config.toml
router_score = "sigmoid"
balance_loss = 0.00073
vocab_size = 4096
norm_eps = 1e-06
Below are experts of layer 3 (counted from 0) of a mixture-of-experts language model. Rows are named router (the router's row for the expert), gate (a neuron's input weights, with its number), up (a neuron's input weights, with its number) and show model dimensions 80-159. Each number is 500 + 50 x the weight over its row's rms, rounded and kept within 0 to 999. Numbers have three digits each.
Before each expert's rows: a language model's description of what the expert responds to; "comes after" lists some tokens at least twice as common just before its tokens as in all text. This comes from a sample of Wikipedia text that the model never trained on. Tokens count by the router's weight.

# expert 59
What it handles: Table cell separators. Pipe separators and line breaks between cells in Markdown tables of election results, aircraft, awards and sports statistics.
comes after: " ", "0", ")", " |", "%", "3"
router:489521506592473443455511433463541458539567465496402470431458541557564435433494439485478534523430422469511575552539496463467428506431505504534584461519591584518570470481526535491513525495624478460523496522515559473498600455574470484509496504
gate0:519426431461421483525483428431614497553523457498559481479483374560424598452501521479586458506492540458529496476564448483471473478555518513494530504449558529503507494499442488487496490477378521406499450527500471517388454478605494518449535493
up0:446517453570390489464578410504517449443555479466492518498560485481515544466525559455479565574545507434513543504556488550443370428548501588602423430528492431603494471489447496533473483468439463487489412521463444510449457459510436507495567418
gate1:555535539524464466469526431466550527582510492560502493487518525475498435432490522485413560561550498505489573547575412440526536527486563545417431386515527465512446544532588480479465560547525510507541475574536544473481563531546481466445551537
up1:503422505549517535506468451515500451441456526464571479536510567555564530560473588574543495400442470501533546411509552573436453516517433493591594595457458484519576470484456497505465450495517510547610535446532458507534422502488540517543499502
gate2:473448463512473502527515509451473513523547403534479510478415560536503522550515503441422479517450472469636434449526422443512524573542537536593518526495623556518621505491474493499378545503488467588458480557463571535538497603476452475442465357
up2:533380414525569551443535515548471505451485569444461502530557552605492483557460492432465529549544621501418530452575458546438475521496476499491442467598478537561524541557467510548496560537518520436465494423522490457584474431546538564448528497
gate3:474409539431524556567465452466530604461487497553542493551535397515528541421409410468516424414439539440491410533515566482586533562436446469404495483541498537499565482481517581550493576507438399494495533487553456494558509427505496489455493542
up3:484499481492521510473464422474542527433578532538573419443505470505495520454399422409521399611454588450603494635461457561521446544491537425465518554477564620545506497473501508570432479557510547437479443514482451424483513384468431513462519465
gate4:553478590501502459505469438512474400461519515444532543471518509479585597468523529536479510567510523568497465494550492499513544389541478554550569401501517504541546499506531497419490529577550491519531414440554543487451580548525455513411582522
up4:517514451546472540436521479531494500518440520560421432487576524518563563567520517430542490492465490514487510410524501517493488565519477449436598519455525495504515466551478521548403499524489469530459441643573544472456511533480526499452540533
gate5:472472475536450520572482480494409369496477435488565427465497576478448507472477575402433499470499478532423547498462462394414392436530455460492452487410512493482457441508529516538492541418515377425514515488452463476541495564496393508449511421
up5:540516574453491517515471484494514449553452511424493409518608597542472524503489564451399481448437401530452539431493403430426378524455521469548458494505526550508501493552581564511505495477445411469544466526451469483479525511488443474486571430
gate6:543463518460530575597439406579417522506508501498560430500533533571546506558485480417537524445460480505411489508536535437490468459497481462443417473492443579524542461450445468604496485424509508513450469564507480500451458507466443425479448459
up6:527523498569516575539440438551456536496493497585518449534528558546476570534458376448516520515477423544434552499580527414541533457491438546446434477476518580478497517443473485521550471434570490535462410599547490527470411465464500456549401581
gate7:538463517494464473499489416494502493429418450444575425393434522556479499469537396531507491558554539475510489541555543567438518482554481549532552535583543564438517569470456519593536483471498585505460501505552501382542491430545540439513438428
up7:552460527532495447419500462481438519483491509520546457403581533501469490493493450486533567515572471526492520524552523574514525501563421555519493517580557517417495521515540345638553543468484432539515467463459482509535503402542523399498481441
gate8:565512484437509465492593510480512629552503365505525457421574582577486424521478445520527465482480470539466427457474483506486597513486502453432561445503572508448522509498521549539499446388468482446519473487557481400486524536576487481465468565
up8:536472493479480488520543480489534466547535435500522559466456467536504543453466429457427399511433513473527550384463504425517488566500492568603448476495524567402565444471490562586519453538502452572459458564466463414383539402521479517513452553

# expert 10
What it handles: Dashes and "The". Dashes between dates or ranges (1808 – 1862) and sentence- or title-initial The, In, By, especially after periods, pipes or quotes.
comes after: ".", " |", " \"", ":", ")", " and"
router:503569555557417516529508415485481534516521422501438529480531477458530466497471481399547473549468493484494599552533439489615608447481511477477526422419492499521479495510577629503595570508508543476550488563565582513413517442578464525410500558
gate0:459591474553470447567512462545538511596500436539589451507474408512446534528558509501460471450484437441499476469563502488520467486544469571536540424560488418529458436539575495519519515537482472587475568458511520548556533575510427505404455477
up0:517545376423528523434513563480495521528415511455489453411464409545551519543432578441510456500529448488501459462517472543427463442450557515509531447497481516535490469502486544491470505514547542385569456459428535452517462579496520452442440425
gate1:430369493572465530569408451481410563412540409504542495498558537451438587584554431457474587485456528523479434456481566475507519542516451484539554583487528526526527505520431470562535537480441506582401506502456501569424475613476462539532537497
up1:572435432562479563580420497500456540490543493527450500490534517447433538645528446493590599508484517592459492520456483484505506492559529448534519599557490521508569413514515411522542480465536454481465520576531504575490402557487539549444466478
gate2:480560582524432507546454545490438461497541567495565551451462569547502485544448487528506553507506485543589500449427583506612538534523487532540482494423550362504501478579395542452469409417459418509496519515529455417462448445498437563529381562
up2:499605491489538502433512553463496418542511475542457476599529478434496451478495460515474399587546494567456566541614589504476495536476443499383556436555461547438497482518500532461461483576537460498544467501453510517457534482570515489418467503
gate3:467587548542474622474496518556472563474528498521479437485558544476495514556548476588482518575465487442454563444501413501533549541504542681414499487529518396470537503383504492484524498503522498449390478463458554605550500593507507597427492459
up3:396482514569525498440460524426460529465543524464489544461449499540501433431469443500497421620575495449478367475550472544381501459498461516466550554535502541528492527521429555494567518500466493578579528573432481603473572468510533561510506415
gate4:532465449598589455552459458493548516375570430473447469486557514517485430461516499502578577465439515545516498422580494597571507490489486576500444510428474450548530522582581513460520467485527542562650579503536486536493543523493537523501522485
up4:578447486520550539559462538551583541525526535514555466431525447467547490517613475487478513457443428521468462466586452461453501529461504531469555495486489494536498498459544423549569457502459412467494478600433562516457494509495525497491415451
gate5:489510510491410451560461504481457533449450509567532447491524501397516428512490594552542496474526542441575523447545552578565588521496420565536453411423471385442398456503507532541452582561470527465519470493575528520415656466480512525489560553
up5:504459538539586521529581545498502478492504477493526553499478553560504560519550452460476548570482496458528552492448557535588437534616537530477513474530506606575512447493472492520633451441515526570462527537369468469523399556581431465482486519
gate6:610572415515516388432527483518533529403533422477460505510558408476492484463545492530445444463499452477467433545465546540556555485501472502505388505469428505496543453510515464525435468525570459478522470451562473531452540500459480548512516508
up6:503574452520561464373534476461530378469540459468451496508430536474419536480498434554439555521488414435500497551491538448477506477510499433517462531509506511445504589562552477533467444478482458561476459451491468440536471577507456552531493486
gate7:524517514569522466491572472478463491497501534454511566473533477433429556494453502482589471502609457388516379444532600487471464477504516473469505410495569525501460437515567542590450506476440423500482531486477525506474470520454425522393508503
up7:485452504435508493442502509518488564551529495469569432459634431477437454537461569492554543478550454568514530442460542414478467481497547574509509491465546490424588466514528530479485583524514458542554469523538396459535572506522466509478487495
gate8:578497519502395458454482454500509513386536437471482516536592436510501488534507550514475428484457457344490478457458526525529564486534569440468489494433507551492470490530566452550491537466512507445495510451474482467519564410512462528395559536
up8:436480456458517536562466619420467485569578439466542506565391558573550474492420530446493521493482530541471537590505366509510460493435489489423488476574551433499491539449471498558494543538534474466522508527486498475507437523438486421586474472

# expert 20
What it handles: Word middles after m. Word-internal pieces following an m or M, such as running m(ate), m(elt), Mas, Mus, Massach(us)etts, Schm(id).
comes after: " M", " m", "m", "M", "om", "am"
router:511477517553582407445484464491468556524469428420465482482533523519534440462599481553492476535435485422425497487498467525533479459518567444516553454473525456566490404409463497505596510475495535432545506592476612440467472534540476446503431511
gate0:405568441530469465391544575413504456457484537487415471500426544498509514553469504472587512569460509467474401566457483546509530484468576436591440501573497471562496502369580518504489496517504525565472552487530486433513524473486439436551413424
up0:417542543457524649536476565483509601612455495455524512460499462497563534456518507529462449511540426473515441461458461544531494478536570547471494587434493486570540494486559534490536524493475408507533488565525464451468481492463519424478529565
gate1:485423500518475509491470445471471414470529481467442547525497591541430541586507524528414479465510528488462500459440480507579513497457491611491545481442576517553531423494460428545505474460517438435527462584423510512569449582457534571560429405
up1:407460399483562488544486445443499608541502591524436451479525430540535442520548493491614523450483497454465533538560503425478506414537549507542530488498568517543584508496573545539495509461456508509532480564435534577585512441455466552471471499
gate2:591540500599610525479452523559479497525505533555503429536504560491576420433491507458432555430494486498435525479475453471518555526506569513498510433387475474502584516558367542483532559509456477467458455507445470455530573532515529571560512512
up2:548593560465487481395546470528399409575524612383512473523460558513468574415514520475552525482472502489429490545519465529555521447541514532411591578424416541493547439492531550445543539459494592484542455461568499430499529485582479447533471475
gate3:536573417567499521454560548548498430510442410459461565495576442495608542484564492459617514460461470549515590541541440497528452486455572497446601525521442458533556498483403522478499423477426531488482488530530507432494624473511527431565544430
up3:523436485551487499523455467522468562551512508622543445566488493474541497495438475452593467440468516541449405469526557537529523465424497549457517498482483524456560494531510465605486507517626510429481538531564540505495477498525546472481431429
gate4:493390494491497479530435449505503470471507523453434500415588525510419476552517409438508509516450559531475574509419594453502501583563588476538460532482498545512473544493549530475591433522478520464475473561552528529502533509413486504549466511
up4:552425578520497492409546408460515518556573480462547467445366466493588412445476611432504460576539441446459532448488493493511439448491538487499521468522493490501446557562607451501534452492534488475494446461527491519451478507465470404599489468
gate5:441430531531540519409512420504512527436496485489522557397453514496453447533510555522504469481495528665522514546420485564497515455485542560567513546584523442544553413537479565502418593452538537559526541513527482556534471516526552495504426336
up5:503576507476393524506465518531510535487566562417505439474524452440575571482434507616502574561494498460625510488492488565586525481441444426511477569407479525393549533524478520682495439491528549475527556503474554460457457436513528530493522513
gate6:444547465485574534477582516499490549514592523534585465444543455518416514461517508490453600506454560540471481579425494446515494473437480533490474515552546525525553427401501480532453497526460554536613537512634482470447435491505454533482462516
up6:490507450463576550417549430409467579500482572562488533502501599439471560504472576499544522452463508521475513497546488496515511506559488578467412553566582535497577526469479564428539419526533585532558495540577530536594558502515532557514471511
gate7:484497525508494437481585503458502513501499508449422527521546552457468467455554494500504552443449499471582391441493569522435477432447556356596560507534560569453521504410496467518498499528420507495562484604568537496496522523491538456513589497
up7:522513502471521525579553495533431428525571543459509527467532536531508547527497517417545576530574426612524467500470466484653504564494532525485536560530407503603486489436490619459524504496507475558446550511526485444410498499526420600471426513
gate8:454537468415521563536620516577472527539584534524441584441495483507472397449456541452440502523513515530566562540476459490466516440559574473512491400542541556487505427476519481520553477468539447510662494561487452562503493467501529540552457502
up8:549495460542513558513358491478512480442451501493514516566494553476518556486565525597535490481468497518480461494551579538514488511467425474519451590474459467524490610519549533516447544506514520495375476470534490506469490597547376490444512414

# expert 50
What it handles: Name pieces with an. Middle pieces of personal names, especially an after J, H or V, such as J(an)uary, Dej(an), Van, Jon, Joseph, X(ia)olan.
comes after: " J", " H", "J", " V", " Y", " v"
router:541527561529550473500517443561524533504502433436443487444554517556563415470445599444574393556409486436542496481484537451548521367447537490529516489423520533563464505397560488577556510471612521447477508531518512529473524536528488546474384528
gate0:517414555429569434501423433453430416430491434470477497521597385504538532492444559476476510461431604503457483502473460421423510506495528446543463504533468466538469511493551459435593490532493526368472439550523530545539492473484483434580426473
up0:481451495433494464553412461437557532595477551489512511486525429392603456532439542555499392558577511484507638514544485596472502533505519555504544530386612522437525499546525422528518418458511471524507525444515593514487437437452400551523541464
gate1:406538540399512494456523449561457545456452502486439584463575597485469548449455517499570417479466515525529512473440582464479549410582474477507467510499563510519412483556496433552478425450532572571453474453505555490491437545501460463537495595
up1:471525498429510547445516514557420493542440506502448576451555607517447531494414545421491464538490457519550491506528546496500478482453491454475476540459616516471427549435422480497435419476518484593475468511505448483382460598545437608437532460
gate2:518524533584495505455477534589520510509455522409539482429497496515521477471459533506500380549504563602483482432562486497526519484617517446493443480494497427528580426507634497443556425489495512452510487518537412488599609426506506532474435477
up2:583501477503515426566447524679463439429383522451565529458603507554597518534446538528576513504558499497564479565455489548487493466577566559476524381461515407472488447513562497515523521600479542548373533467523410479594525484462443561445428502
gate3:535482506529472462472504451448441502631447466593513534523541483523559418453521571505549476490482648498468489449423453558494597483477602442557508507453556522464508354463524439540452494469515421508484441495428502578408463467570522421524503559
up3:471623478531480502459541523548420498538475483493501510485447516488539460577467586543497584541560565521565451481467513587592541436450510491509552546540499397365490548452566467543456493491517450601580494472517425536483468416456449582466484509
gate4:504492544510464478528523469453519422526427443506440462481551535503542365494452572582481524541466536452532507504467539533475532483444433454549492596479593464468525529499470540542469525453442524403436493478479509418475486494487459428422454519
up4:503471577500504405543535534403457518506431451530470446522454547419579545387455420444515526463572505508478498472579522524422452506476528387467472515479537540530590471497586572469495451472490481495579526587456538450450473544502463441529545430
gate5:490561561517489459493453536531507605527524536493583463440554519455472385466479572326545524512489538523506499451522484448531514463465492476443490502395604576482443442488485444567484525548455561560477456465487388374391479485464527495544532480
up5:487511419437531567501522530500580552474502503568441550569525455573544526446497423540431526469429494494493600576495436522457482520474499361472550481516404549518466516460524551412499490507410498464535541434486509549529440544636512495505509515
gate6:480592464499492373472506540532510489572561486482481454487530490527496508534438478469470492466439505498514520521448476552501474566393532459502555522471568464472442434382461418495532476519494372456493541445455536539463491388506552489575461512
up6:521540538540486544427481476583441450489506502554503597556527444526492676475582481613505524533487482529518550522506483457431511427558415536548559433482429530477505566514403579527486507459556571668485415536487488512409520555544474504439603503
gate7:573489442475557501492449547535509496604559501629503437477419448515520522419479411525518504558544483500544464495579526521526510473540485473528595534534645555484466512531417454599493483488450565520508455507447486521461493487509493477486482445
up7:487415606424480479457453381515503585597498594524572451410460525481490516550581440452510452523520461511542519452444536490606538484451524459500482535595594602433561458514519447566519501561448554509496524442458518520528420511457484598503479521
gate8:577584560434418394550537555462475532442575366510494396539489517542594474480566543532511495481487411496465445446417426500502511393491589420581511478531508459488459550508529460462518530534492435428447481556506492492414558498506558429470485475
up8:559451532581497565418482464500532468504465559481495480435461406458519535552500471491553512536473532553482540526518475489414479511527475451536433485434500615474538504584484442501380472444519475605504472516519463410569448454495486526527549567

# expert 54
What it handles: Ordinals and number words. Ordinal suffix th after digits, number words like first, second, two, million, and digits inside years or scores, as in 9th, 2009.
comes after: "0", "2", "1", "5", "7", "4"
router:478571482596458488480397442483490483441454489534502443346496535456543513425589521449453417531484460477565519538477452433517564499496531412488567542443556518557562425505535555516554497501555587471541498506578516504438525459606556508455460527
gate0:435445526555582550484495524456445498473470537486401451509446515543486425547513485559619464559489510510475487443459430490498427532498539473529578429477498553402419482500517542461546500511496490391502484443555413395545490602458455527573410508
up0:507713552504488452442561498512531489543468570521505643493474462510458533480581478520507505602567480427510477507585487524469515544490440467563522468507525569493452496432561451537510479548388509520540522548534488520446504471554583547482428568
gate1:547531467470455475453482499516467391551440434538563534554592560489504502480370534596495513524525484530414597517471464503490529517493550490491582466559538549505559524467485487511463566528539464527480473539522622431461455530524414489518508607
up1:485558490530395450473505514468517450439412485468458551471519520470447489613450531417474526471456441530548448532514514540520397400557485502503502506528543558499496440537442543471503482463447511561444432440518442406469471597467473583479531569
gate2:483493395477552519425429422542474553371518526508422507581425536445481551467486533507536556484415507480592458513440540494544472589539498474620435577434527506589437473421507546466613496508559570482590525578541439476478567556468580465601562463
up2:449531548466550561503476438475575454428430450481485615428458520486654479489469597549438508442391515523529471475507504472473494518553516502483422537422518379436584433460464508483426524498469482468505471465469554443534496529502413477456582586
gate3:571530566492454371505467486442388512448541488550493429472484621560578543516582424518551439457530500515456543511490494396533573470551463523519502562449527506549536496446562571565429493539531528503594536520439553443429498559542491593496507434
up3:542457522492439499531478535414442458404541509565548492521463614539521514463507509550501506414440531426457515473452423380410473475454450466394537552500594500459467506504502529557444573533486565491550480444429488437423492513567579558545532500
gate4:483540520530466491425448510445577434459534539451535559515534518546512444480509460486557578492521430505549449408505456554485456556504523553471447406490586486487497535530436444568540493477462414445633520555568408504499491506448541562471548468
up4:568496537460499473534451616474439492448442507516462438503447475476550526523511555496590530542437544542478551456514486541454577573475507479559469516460506493524547482492409521479427521519565549422461523491414443483543541506567574544432457493
gate5:485474475506562442534450470480507482529525493432429532540474469410541601476434479497497515568458471538480541427384533446559509491530454494544561598483478497555486513633550477542539377494612577445557605556425491542457459508538450467458490556
up5:599579483525484433533532605540490516521489499490562482491481482512478491535434480593499568455501506468507413581563567510479486577432509476429475506466464490516569479415527526557524581528432408581463512565534595508556417502523512605521441486
gate6:447465561517503542474539549451465485606526410465422498480513560482503529373391499443529494459559492419546488496498414501534468512574478490518571478501533432470522576434447470618432535610398505516487534365536490515510528515579547516476466489
up6:550485444567377365402473498481571547491507499537496535446469383560479500474498515464436470512464440568461441536548541451543554571423553524475496460530538552421503478486482509546491529496565462542609546590511487467503495439484478526486490468
gate7:505554468620493464465531421603486650457457429566452540457514529460457479445531428480411483574510467515465542435502421438524471469555565457467489483531483536432585460572481501577632532484493511585499540501496542566563444441592498467468470411
up7:482538537555502400427508500588546550473434560546483540461528494422478478497538382493422516477534479446502522482439500494611446560507466467498565445488458451512519526575532468540573453475438505590520487455465601569531459513527398387508483486
gate8:495482477465521529408455548445513562421455468445517570424551484506483519490499525453502526455501470501554490566597517455522517594423513520472453458474634539542540494475581465565520511520545509534459540488539478615469576490517450480531458367
up8:428510440490519592465469533484562508610484502512575464398524435419448487489515532476552582469501461463611453608518439478469436474525536400500552493483517544559487479544458428524567465512517554515424540513454536479420522487474471511515403472

# expert 23
What it handles: Space before numbers. Standalone space tokens before digits in tables, race results and dates, as in "in 1879", "age 49", "AUS 4".
comes after: "|", " |", ":", ",", " in", " November"
router:480504500521559425487430417500429554528497469415426506449497407531504434510486549518540551498428469514511598466508546491538523528405535508532492471439464565529487419455515489558601554465641537471423406498587487514473505465530487527449441526
gate0:509619462469523521541488538566459499472450563522533565547505437547549467531566531381468562455446582565558469469533470428520456505414393427472492618478539465609640471439475524444543492583464610539492501555430555550458504537485519530520466549
up0:558635519498552471498552447537513592511546516555382520492508444510488461529442488569524585465457535555531507524402495494442559507486485510501577494439476432603470488507472517524484620455516539437538490447486516474593570560546520481505484477
gate1:519545481521498489487589465497488528548531475494425515502570481456545474457552531479541508458534537560481513559525463511542438529564572490583513361623427450608482472514527568569553433475462481397423409534577489421438376546606585476511449522
up1:580387518577523552452573495486485653449476459593456477474580579561507481518482523434519559517603441525492513490471461403483564555448443573565511590535456498512562590530555562482509434507481459504528517524536392488423522502544593467484464405
gate2:492579454489474548523418477479477392512480568480477468512523472577478504532497517455446541468494471447562469552583429528572521518422505442534533452560557476457519427537378519530566609481500568478387498519473473555457483510513469440587497542
up2:471511526453545447479551528476451550517486542524445455509517533469503426552535464450503467485515459521468556474531509499511469436579497556503533422434494434499501479473468549463436386467429555418596475489440465482492436577490503543382447549
gate3:428422530435516584607519523485485567535477496420487533468473495500549463513469447512553476517454553462461484524472587543487473526496477575481409479609500523460522444390532597565431509515439485503488466542617392508473526517485492506626422508
up3:496435463474567632431475542503486541490469497512400460456530509561533421477620528393509533520441449538405565494551440486522490580501479438503488494558472441508542526438512500532575498534491567544472447529445549496460444536497573604531540558
gate4:532590523506444482467511535442590438536393554545564453566473555485476524517480546468502516588534541611499515496557505514469482517465523550490530446504500507472360523434438573397516474536491478474473613475492496493524418501517569571492465404
up4:539545518582403506470481539440469488673444446515515481538421515539402543495534487539450417530521485483555498506508495560477551438447477506486415449513419592586481533494471513468465529575509390416510593506482502576537409497474407518430478429
gate5:436520523482541558461525528519538501582525453500460488563471526559431536591459494571557549423622542532406484484546536484394516519447559491394447579626481513502496426528517605462579489532519466475577497462497478468421437543559512504556511449
up5:488486501473479499539555399486534461576512543478477486496438517497416516525400472417577475444590465499463466555506548413441528446426511429469501542575459475505511421500517536422446529564484515529572537633465483429511518503592447535531426361
gate6:515482468467535511488495504438519529578457464499476447451462519485488457458423458391544454493595515462435486498462438485486487481590434485509504550407462546591600485463500503470562501453398554511565529504490542533567467536468465520472418548
up6:568521583520388515430542557525506527512505433517483461578451536618529441561450484559528396402473499477561454495534485544462458516419475528387482477433481529426536509428448655490510491487523503698486525459472516538489524478499489477486556475
gate7:475531464470494549541555498535420506572484429525491533527536519460485544384505500532441444418534480472497565424539504484495537466585515431418405459511492444476461506492459481456526514485478457558481552665491480550447407594437420493565573456
up7:470501437477570597510464485460570437469538585449465505422451489513556511603523539511552515529520468540451508542504486497484496495546444516597536463473442562445439482549557529473368530475523538397468493391511521490544535389511472546412473572
gate8:526499543523595593511403556497507581463523477488434461506515448550478552521485447493593521444471510524468492499550419420463497547488494491509562544415499526533485494472549482358541516569439594504483492480576606508410484524514555581535461537
up8:483440493433506518457530552520524527506472536504534487484486517522466535536581521546449494524518505589592486558510622462493513520500537473445419467509519507618542512488412474546529437502411494479513608594442536544482483488547496430479464546

# expert 45
What it handles: Ordinals and th/nd pieces. Ordinal words and pieces like th, nd, rd, second, third, First, All, New before century, round, place; also taxonomic lists.
comes after: "-", " of", "–", " Th", "c", "==="
router:541546534541536447479443449480472473465513387509449455407575502492462517492553511528475464519505501415539490489544438483521574403499556475439500532436529512488516488497535622536595599487558512439505547543589547461444515436581464527372480505
gate0:549512566481453459485573429520571521442519451538448473353604469488479450498424456445509454550475402407605526450501518509534528400584567663461555485497550544479429460510536523514542499544523502482470531506544499515536473516423402504487571479
up0:570428594462424475532522457438480586506541510501430509403516407502461448483473521502490487628444444403563434499497508583480576460547504546423604499549521613468411444458518512434486575502522530501536500511486486500499449568421416492469548540
gate1:547554526512495452502486445457534448500561488546553549425467539614461482612474484506455485520448454534475472536423455554476488492442450505525535433507489460435532571411496486488507513558476431511385463470551512573475581550479456450488478519
up1:561544563466481458559523462443542526505476500514486481426533467465513418546421519470442462560464496583444398424453432466445548558457392510541579447450360489478519442526425502520507493566507480498519429526537497518514514541492416427438500482
gate2:496526475528514537473467433596494561485521523490436524400451468550509515568606480483605485600404458475523400558474503476412503547532532484506511599485553572431470462516496516533512602518480476521558541580485442605540491490472459455481482540
up2:516548548455541595568534407504537488399543554451542538429513462481455574485563546422476474501494452494513444558426520452401461448463575455515557523533522601497415508504504474517522519469526480499485516431539430490440516591485443574569468487
gate3:469430562480486467505516444547604537446469475436449522407522463526608454484438466477523528422516545409447504551406561545514441488482457515464503423489497518460466602547510508571492523452502515467561482631443527519521551530510588580437533518
up3:461451489406542565522531510463454443466467469511529502495508400519393526468451501466529553504486476512500454443520370521475513540481503521431435557463519524526587498550593468403505525524532402431528579462452550514516493520507481477492508607
gate4:508479388452490548407498461517523504398510444449504573431476522521533487517348500558503532504517547478512558482484475609638582451488515505501526379541552563485499522520532582448536507518558482559464429503487482439552567502431398469542484436
up4:476561422467548487451500527496491451430523418510420397506406548549469464480604523450477500488525495497604488474534477501523457541471494434464464530452495519498493473536554598526461398577457442421509596425506472468514505489601473515513507532
gate5:529471587495532475526478519498509515535395409504506581479489505423510465481453478514489588396571556473592471531496429512557485501460553550507523532490469453459508478627427457402504457519484463387577401425437509542481561483461496531400473471
up5:524545371535457475518468528364409553541502530462483482549447507479504519476532460549622477568540508498397451491387543435485483505564503544467457504500495489517527457499522550531526573499542522529510537542444543460558546513507585614487447559
gate6:484546519532518528464469506471507504533465563544518498529625496492564509485503496494384564453596454504383588500542442545542511487541496503535477394599543465564596471541479501516562492557494556529528460592516478559499542541539529557489551534
up6:478524557497522534429498558489470413501452546439509445571482477416534562391512492491547465486472531493498475465411557526460461380442422450468509531442485469453461482551609423477485485529503548660462539489493467571513496512532451489474519378
gate7:504452538515538567495545469543584477508443494543414501480456525483432517470512491500460510484463535557509504466506512444498517498583485478470532522551480566498580353483490541503467535544634459476423504585501467445476453448546511482516361471
up7:431554542415526517471494480526465450609483531542486511502550500558562484517568461558420457500425500506553446514468470364433499549420509601546572521457580503509462536538500411500544576465443557487525555500471544515559547484530422563456568513
gate8:389419405597515553445527489609466560414544524458459493532493580487487463453561572547509373596505464517478548524499455433470536500606529455501456598509602511441458526556496567537541482513545504445535459511542424530487466475567508643506385522
up8:460439537513542464425524464499546508505498502458481539512492477514536566508517504478517526584518449502476455452429455427519499443673535463505502423484541457465420566569373509458555465482551535521527530517515386523438448595443434576532415460

# expert 17
What it handles: Word-initial prefix pieces. First piece of a longer word, often a Latin prefix, plus list-start hyphens, such as sc in Skyscrapers, Pro, sub, inter.
comes after: "\n", " G", "-", "G", " a", "|"
router:506526512557556417464505464518490488498494463442405517435482497481446432514566480518532482604455541459504554493473506497584472419438525411504537461476466501537400438418534592561559583610557566525506497480503579531493551501503529536470480487
gate0:524465547566490410442466549454538408496498458507519450458484510424541480470452567519450531524440498500455514514500545550560431411546472475543478655463462494536531495494496526514438574531498470539466469503388526507494612430561489545460426401
up0:505536452484566458500594463501479536517546565516523548467560498445527553439557545481538523568504520513413553436528542449449581471563420605459492481543491506465506513395564547499567406535570504504487482472458500377562468552474485467529410534
gate1:545454468472378450552491501492490415483557488440539475427580516508531490447497470488538562497453390398478546471458472418575447487476554423406519417548495522522429567344598473546502520583477524548537517447478500493599506534489521520514436507
up1:441461487487495488450513510561503582432534497483485540514428437537497475450328443518478495495622497446446539513542597576503431504487544443468571514574496548505474518417551529529425498579511612544552413530519522609541522546458510500525568485
gate2:551581540441537572550412550516508538485484452494491526534547459475434540425450613450571512578395428573538516431586528493554490503496539506499436475568524455547448504443502530561537492503489567506588531537466506509536591472450508456561445561
up2:492628478476543477587502470406456441528424505457390544554590534542458521460486475483586472555431517542426518415526544440542407438428490540551540520476523587571477518483581502579504486495517519521564515452430550449502475547479470441482424417
gate3:595555474467479521463545503485540520586490590469453499518527487455520457490637573460494455460467579479479510504514493526500520524457519638470502414505577455480452488527572531516457537509479472443493503557474595480441477491547487509486511590
up3:514510437494504631495545531509496614540499549449491488529599507407507539556614532504454517495485516529489468434511538485539513525455569454480599441506545483531492609596511529594555501600467526480435471521508495494449460514405426549469636484
gate4:482483416461483443495511464459494591549502436532505559499422488525514503499491500574582470470527452500535579455446488505516497462478493427507497494609408485507462517560547524491581589523450565560424511561493474470463527479494477464534477558
up4:455532503517472650497499518545450485503541489480540385466486533549487509409493499514528469487476584468433537491390521573529546483521523471489479524423523533417409516491487562459470544469462471478532460489432545539494461386553546475540497409
gate5:549525545551571525444528522534522553461532467524443517497506427493541505430471493549555619469440525473524533465554461458512584478529458506553496575426519442517529475512483429515449558446496433470394473468597558470545521468435464494433435559
up5:535477470498434505482443453536548360527574542449512443504438454512444557485494532465498513506486553352431468484426531576545466565488484477552486481444504609464462583504564627502448523557472489553536367566452546474500528437555517526557474599
gate6:520539515430463504450463493475507533494529608394501479439558535605535506516548500344494570493438511443513428546550548500458507481553571482564528398550451459575455440419466458485538487546428506553472541492434512581545472457512519542444468467
up6:489498450444532539598476515511542523524453518498541438538491510456519506497453556448464411475533480573421481428422525500542450535399539485457512481509484539397518549531517499462469493392413546536543448592482505475510492502486494381461432510
gate7:548538470417431426409427463512452500537503503485472474535433479463538529429466496568551556603508467445449579582421554467595494502521514354453521526484539527556536495391479566525465494480505449527432493559418481512467500556531546498502526529
up7:489586507469472409530480533439485536513522498571465598591535510588504613515567554529567500555526501525431478527542462518558465445506508513444553537565489513450565438515441479537463480470558537482619487587544516595510448418505484473337508450
gate8:534497565490567420509553533474527473550421485523381563549470555438492538566590425670478391556523485558530596498477487422519499488512513507449537496637527558471464520539516558535442623556479523502504447584409515451539497523562453474451465526
up8:519435445573453567532518525527472496539591499489518512535554470523520523464484468452504570499504503514522525519475505564491512496459455533526517414552581455540498541446484561480487390528425493529608584502525467558555545505516527477492472427